From a checkpoint of a small mixture-of-experts model trained on Wikipedia.
Size: 14 layers, width 256.
Below are experts of layer 3 (counted from 0) of a mixture-of-experts language model. Rows are named router (the router's row for the expert), down (a neuron's output weights, with its number) and show model dimensions 0-255. Each number is 500 + 25 x the weight over its row's rms, rounded and kept within 0 to 999. Numbers have three digits each.
After each expert's rows: "raises" lists some tokens whose logits its average output raises strongly, later layers aside. This comes from a sample of Wikipedia text that the model never trained on.

# expert 3
router:491529467474476504513524491494463501498474511490507524504509465522531488489484502513522538507507507541495530509512556498512521550477499540491508486502432540510502500492519520510494479504484504482508486498532480501510482486450484479526473490500525530516504541505465528516497490445472487486449525477502455497478465485464529507484497433490495516499472515531513481500511512487458547507485455475521494548497507519493562502543520520496498547464490495484473487520476506506525522531509488534491510499523536532479516534477463477483501489533468530483464477513475511511515471538462509503490486495539494514511505480528457523531494510507541508466514540516469501512493485474486439508506518476571504568560539456495460514529500488496473519510540506486505474472470474508533524468478469
down0:534534520501503528501472471495510482496520512496473519517434513491469551507523484497451503504461509529498508538474489471520496505498495513469504506483525493479529470512528519526475520490567476529494521501465469502469446484521546498504488519554579486510483525478493542472477473517509558502508465475439507490508484495528501487487457500535518475512491482507523502512502498517476471498501530535492530493497479523511449495457447487493536493513494549487501505542477477456496503531541511546476513496530485508478498464505477546455501506504528537476478496508444543510520469486516458486498499492521494518538439488485497488526485487508484514465512532518465518516522471495483494475468526503487538469504496494512457490488552519504495495492550529492480480530508498496510485479543485
down1:516479494509512494497541490509498450485488518513538490445514544477515451469483526479491501455536555467515573497499484524498478514507486475521514523519441451462518495475439443526496552463462525487509488462503489490529485470508515473494503478454493490508522484487528506443533514528466478478494483495493482528500521493492467503497541537502503488495527499533509494498511438503533489513481486522469469530507472505506492498510457520520478469505498467472465562510493465488510487494517517463540506461503520486506521529504507501504494488524511524496494518508506530469509482489505492478539515519457511530525486504526544518503520512473569516529521509579464525501506507533515468491478499501513502479502477495517522477498503514558520527511498512485516520499474474458499485458516525
raises: " the", " ", " and"

# expert 4
router:495490485494494527550517482517512514464486461488468567544490503532508441486490518509538493509497506503536517528516505467479510573496496517481497509498513498487498471486523513473535514524469490435470486507543484535521474548511479473473507482526515524467495470446486457486467482492522499515490503453500483530497491539452490513505485464509493536503548492492489502468494526535470542490440498493510496478503477499470509486504521529507506507524495501479514474527540499539486499497492481448489480472459493517481537506503491483474468562521504489502504446542502467498489519510477536512509474472516482501483499490505479491501506500522572569495545543556520495504527484475524495522508532498512458505499502485523473550505512504494486485527454521507495506474479489488500564498502487
down1:472478482495469485517488502516541524514504533490555533476453509525546474501539499525538506528482508486465495498523502495499552500520512521493475497490545516526500487468491492520509464531485543497492540482506523513477516516511506515500512471526473486517508505518564488503506461477529491497491496501491478527512431550517506437510440468514522516489530523500475486480490523487478505479493472516490530500513460514458489493461529479546504466486424501558471447480498459512505485504475525465492496523497531475542501531482510536503518523517509518432552507504480540456504480514518489470503509547501484497525468534525497484513526513483512533512519516478481488492510464464514519504497494515448509468486460486463508516455502458471507537486472483503533516488507518478486478496521490
down2:521507515475477537482476510538478496528499490430507490506507486532484554540478484518541496472510468504521473472446478524526502502438456462505446475503454517580477499476509483476503521558512522597488486499501481488503507532480524533517507505477527519474481500483510467501516484460520490504535531505489490490509510483547458486545461533512494495515505515510535506509499504495493496526503458517492492446469501517508526516480477495458499502531503449461475536490521542521463466514543493485512507482511457514483497479488494468497518467531510536513458522524525512520495493502497483536476505449477504495483477484510489492495487471505501510484476499500487482493475470515485520501501545490535500499523570514516526495535514514502483539494501530469519496478496498531541507483524488
raises: ",", "-", "–", " and", ":", "."

# expert 12
router:522541482503525517510491453518480508528452515471505517499545498529503491538506479481502521500478493496509504506483503482475533507501508519483496482477490521490518528500513508479544505505482508478510512495484488504552532511486517485482560495455521501478480385513529499434458498486475481472507505491546481513503469507466531545511463490506497502499526513531539477539477503497488538437490505499525466529464480483501521503495530507499515514495496534501531495587518413534515526469500466475465459520513504525527531496510500483458506493524485504518511470508543497516454487518492500511498484523523510540482468534521490537505519485466510491484504522503497458481488453529521469469465507496502468507492494481465501510540485509525512490511433500498509531515481499505503516464504526
down0:458498492502478532529535498506466505512563518435516440495478463455534479506520466466530491491555511496511527513512519484515515498513493471488488515524489501499488479511499511491473523452460497488515496486488507497473522450477508543473484467508507503485484457424494518513504520535501508532507485498529483538510495507516489485500469498496511504511475530468440496468523498517507491571467506481516470510529503474479523509504507531530474485522530486467503475502508527473511475527557494522482494501504516431499518517555491445501483525493515520448495502506481490540513473520509497529467483526540527537514521511482502516499466507493497486507491500496555514524561513481506521488489503480503522483565495501546488542516472516473496445470495478471525480498463487510553482486497511
down1:528505547555486462500509458517456428496499549514509474469510526478520523480521476485524477481486477499509477504516506499498481505504453505485503505545502520528547517477510475492527489479542454486482496463481541532516522510520495510458528521487490525444496481524470502439501517497465446503532558511505482502508477511478478492498468493529509481489480495527533471525509504490520516495546525509479501505475485503491542514516502509523489512432507502521528503515525523489492478494543491464523512510556510521534516527465508510488501519499475549526542479539500483475505459512490503443500524484504519515531463489470513541499502478501546520501503484455472490503518482441489472513440535515489479471506476507487524499527475520529493496515471509522440479513519539456490471482491498
raises: ",", " and", " in", ";", " (", " -"

# expert 10
router:478487515488487511489540525514482482507505522499498487522519521532563467520453507482490482493518545505496557536531522529461505468496538529474478466538497537501507480512547510470494529542541525486456445491501454525501558511536461488527484425513531493525522504503487519510500469483474513505509500491505535489530499499528507491494495502469515514472515530494511491485478507531502528488508471519515476490515467527505480502517517523505491522506559519486498496492524480484477502507517496487491462523467460524482516516511528479475470539493488507481482482477542530506504511523490562451496501549522471491486462509526484503479523471531512541470497502483486463510516474512516543526511476490545452518486497500508459503482450444484461479507485473494561524491474468546458513500477509
down0:487511476467497502512505555483511509489492495495503472507495505469476483464526484467532556495524455489526459508506493467490494544543500505484512525481516441475508463545512487530509494487524508496512485495521493509470506475476500453506515522519524505451517521521497429488515521507487498500496527461522471488493503512494495533528503534512516483509488485516532491520510466506460489495478517490482462540511546487509510503514483446516498534505480446532472449492547509490511519491512494541440496516523462567504490584503557495485509475525460521444472493536473517496485505524476497529474513517544509504470547469498483517483462486538484488509495485524479515512535521465495465497512496495452495465493473472505538489523494511495520500480518527512500471504514557476527547478510513
down1:534474528521480529491491463525503522463505503436504487504532477548500533506500516515531502512528483498489478504479513430528499526492538458490468504519455496522499500477495506510552496477514476488513552555500504508485494475508522471526477472485482480545432535497529509510488507495526492513451501532483486444499438517482503518504523468525488506530452478450492511493547496462541474541482443503519471529484534475470546477517522481521510548491531484459520475480526520483497480519510500518498535496514484492510486530509470532493497537469517497494506513503466503526508518524458490508517457463494543510511528529493474507519504491485501476512518482475508486508494523508525474488526487465437494528495516498515507502478493523453501474519515494480535476495498527496504532438481551
raises: " the", " its", " The", " his", " a", " His"

# expert 2
router:500540512466486535532542505521509515463487522505550504499483510535497481554480494492502518474484518520497499497499496491487496502492507446505491454481506515476497506504528533495550494508481458483494519532506490537513516495484499447492488458499535517514526487492513471488480460553486485482473509470520447484542488526487509545454486512479501477509491504496502493503465512524487516469477478452518495506507540516464491531497501476485489531526514536474515498482536497550517517540464540489475480469508517490485476552468537489507484550473512426507478496518476519530487485551528527492464468510545501484471483537526480505459526520489515520479510522469488481464552462453534503516497534455511487521501534492538478529494492526463462481550486447460532509520492489516494502500514492
down0:454467476455517488510516541508529517484514515496510486536517490495522487510474464534473521486545508556540485531440497535489488467521487539526530511492518464486470492504462465569498504535519468502501515511501498513500500469519453513466520524496470495531515473524493514490473516466482492533523474498515475495533513515453485494498500480473489473509520503510494468476466435461499504483524506500471536486488482480495449515488498478512508535520500497505515501540480496451503531477503479521517511524504549501533538489510474504500502474510492549482536497505538504452497497500516485491486512481462521467521467551460487502544485494506554472487528506490504489513488489447480509508468474495525502545507529511471510494450510504514476492507498523561488547514458494491495521480591483
down1:520503483489502472504506515453540541532559509475503470522523451508507486545539471515498546466475498481506514531483547474502515482534519475495499512511479509528485559477510500500512502490511484538549480508531502521515512502452504522493506494501484482515512487483484495547522484471525469513509507487548462489495509521478495536461494482508503426508495464554529515474490480477471518513490525566533560509517511497477502492529506496494505491508514513464503465485478530446518514492500517517472459534492510506469497465479497499494500509452493496518485500483502496450484495539511480475492504512501489519480496485494485496452526500482479490556478448454453532503458464527480520530544478511523490482476500517441559498515517518513490496488481513506529485521468492461524541525447515
raises: ",", " and", " of", " from", " to"

# expert 14
router:499502504509498483525508509497529517515481474485463502515538526526536450497488466491500514503537495499494507503520542532499489541462498496491554471513492558549522527466608539492514488524472477457496490449529479502510518548465504477530475485526503516500502501535510451541500521518513540482481493490485471506560470503506503527446491540492493503526514525515528495566510539502506520528504493457480477503508476506519500523524481513458506518562493520480466481496511495487478525515507476504489465498502457505489482507524491461478498566508491490498481500499502467489462473474484475516479500541524471520458468521507469513463520499471520536498502548483509470499499483493551479476510509496498483475530511521483467503489507476498483443504485502463512498521491446508522520488494474
down1:547480469533463542489504524479471502472515512508503481506468552473485495510487492528517513481472493487544426524487469488528502560532480528501488506520489483487499533520530526511463515503485456504515518511441488441492510487481534476510475505519509531481510521537492512513504497443504515505505435498463520489519495493490528483524498451550486501507562483540466516501456465501485508510484501515517490474498482535461475491497507521520518515498511527524548492507521511520579452521509474483462484487528508488481493518517503494471467510511475475479459479459488504491512502500450521525513484495501464491495510524526468478512490525503497542518519503470525488515495513457457451531494519566506490493450527497475492519492503478515543511521516509481514546479482530546505509489479500
down2:504492464537474525476486492462539552493525515514509437464480503498514538495550477495511512495527473518497467520485498502504479502542433542469536469498464514491480473476517510483494423503534527504538518512552499490499454481513486520534493498471482521475496491489473491524506501542490489508509488495474494543513544487511507501476480513542505502526526483510534527486449500541517494500499460535504510511479514492479468485519497515532453477511517521545474513459522494524525489463476495506518495463519481529515484464477508454473509543514473481492485511465520512509507511473527525452517509499547487513510493488492485545497476504490511481483537508503510564477414538470478458524492508513504512457484498512474513501512453501545512496541477513508511473479476484518488523495511546
raises: "|", "-", "As", "In", "The"

# expert 6
router:540486404489523494554525492484546522478499540445487522523502466504530504565503473465471505517493488513483495509509507510495474513449487510513499449504512517561549492509467512481519498506484466514530494513546484505536501504492496485524499479507508509457515473498515467498483498478471520519511517488465530512492501530513487516518462505516441497503489493559512520521523537523495505483473478516569519490462506474451505553499518500496517500539498539498447484492486523489460498491518482505488492450481525509475512532481526430493475502509538439510465506505485473522478535528472505506457494502464508549486479513523492501469483497492543504491477517522521488490497453504464504503549507510532504513470483530493518514512483514515486490505487527529503497478496492545464513471494489
down1:523460524510526486439471504516501505490487484496511516495488533464493510438473467521511470471504505476448510554468503524539475463499534486496536492472466442517509497496525498528503511515531506498480501492505487511496443497500479508497501470506528539524516483472500478511496529506520526496497535493498493535475506483528519498523477467520500481520488487495477534543446485536489480498496482459497523512518525545499533501484480510500492481535497520501478455515484508502524494508503516530497521485504500541523509493531540471529480503533492509504516516490511518514516563505484483493553490545485498467501518447486482527492463499470479544460487486465514465507528527531509529471521523507492501522463408545496544525482495460533446498517513441475501542461519498517472449492493521
down2:527504496541466492490534548501478494472461468489487467511490486487480519474506497487534494479485503486486495493502539472503555496511527515461529480443488522440493487511468548467475504492505479457501511507543497485455488510497507481466493487506484502514480479536516469512541487502547572494517554470499470470490483520519500491475511480493488490542489504474496507531517521515458538465510508492510509489476519494507480533524507516478506510534521483466521458532517520512525486528474518541508494491522507533500497487520500534542447492480487509499511499490508513525534476514523535457556512533503450478498479534504483552463503504521546473472526512523517441469508518497515495499517537472521491491471523485510495549474429485536443503479528492535477490497512521464502512451492471
raises: " the", " a", " its", " an", " their", " his"

# expert 9
router:467504485475547504515501493477526530478498523502520530524517476521499491557484507491497521477518482507521508520518481454484482500497527521512460489506455511525539553485516477470546495553461483505474504491469493485526498527530483471518514485492540546470477473460456523482461518522477484444451502482493537563533504477504535503440474481455496509515491485515550551532506548529470484505443482476482462507481491489471550505505485549455581527502501485488514482505489469493526540463456493491464484470485494503502504525549485507492515520508486511471484474521478515522476508513489517541476472499490494516507517500501520510481493482518477546486484514520512466475515532464497521540478512482500501542464486491526537508516505493470489518502507525521495461485497493513502518515484508
down0:485454506505470545547512494469521507511499517510549507510478504516496531482494500473558484460518509510505437511477495514482525489490473470502470498510523490471518531497565536468534527507509478528482484501487520530504482498539538515495514517503513505473483505487515475514486438465464455459495521464465486514478493485504498492508493484501485491499512516509498482533502492493503558476508528476490512520516512494491458503478498536510543486516514509516487497440451502506497477535547530494536495478531500530496525483515451508506543478482531486512510543476550510501542536523538524463511462527489476555481493510471491512459487515529484511523464542457536469495488472476485450482496528517506548455496517532456494445486512494500469476454521510509470506491479516534468498515508473
down1:513495539474537571532542445498482519471512552510489456484494533470504463506559471525497472511495524504508493490493525526528484480465535480477501507497529479513504493515472524505527484481513462499460498474468495484501507529492508495454549508517486482519527472482524507520539503470514539488545529452521505504482500492493472510547480490516536496509513469538520498453499467476494518517533547511461493485481521491499469500474487500492476509502516483486479549467475496471528527521518468523526467473538527498508513508481495480502502508453494500525535484495521485469481541479523507496529527492497497512470476479502489501523520486483478449540513536448533523554499458499552499470542497537470479532454510490499486480495476483496495431470463485470539524506464504510503511482531516
raises: "==", "===", "The", "-", "In", "===="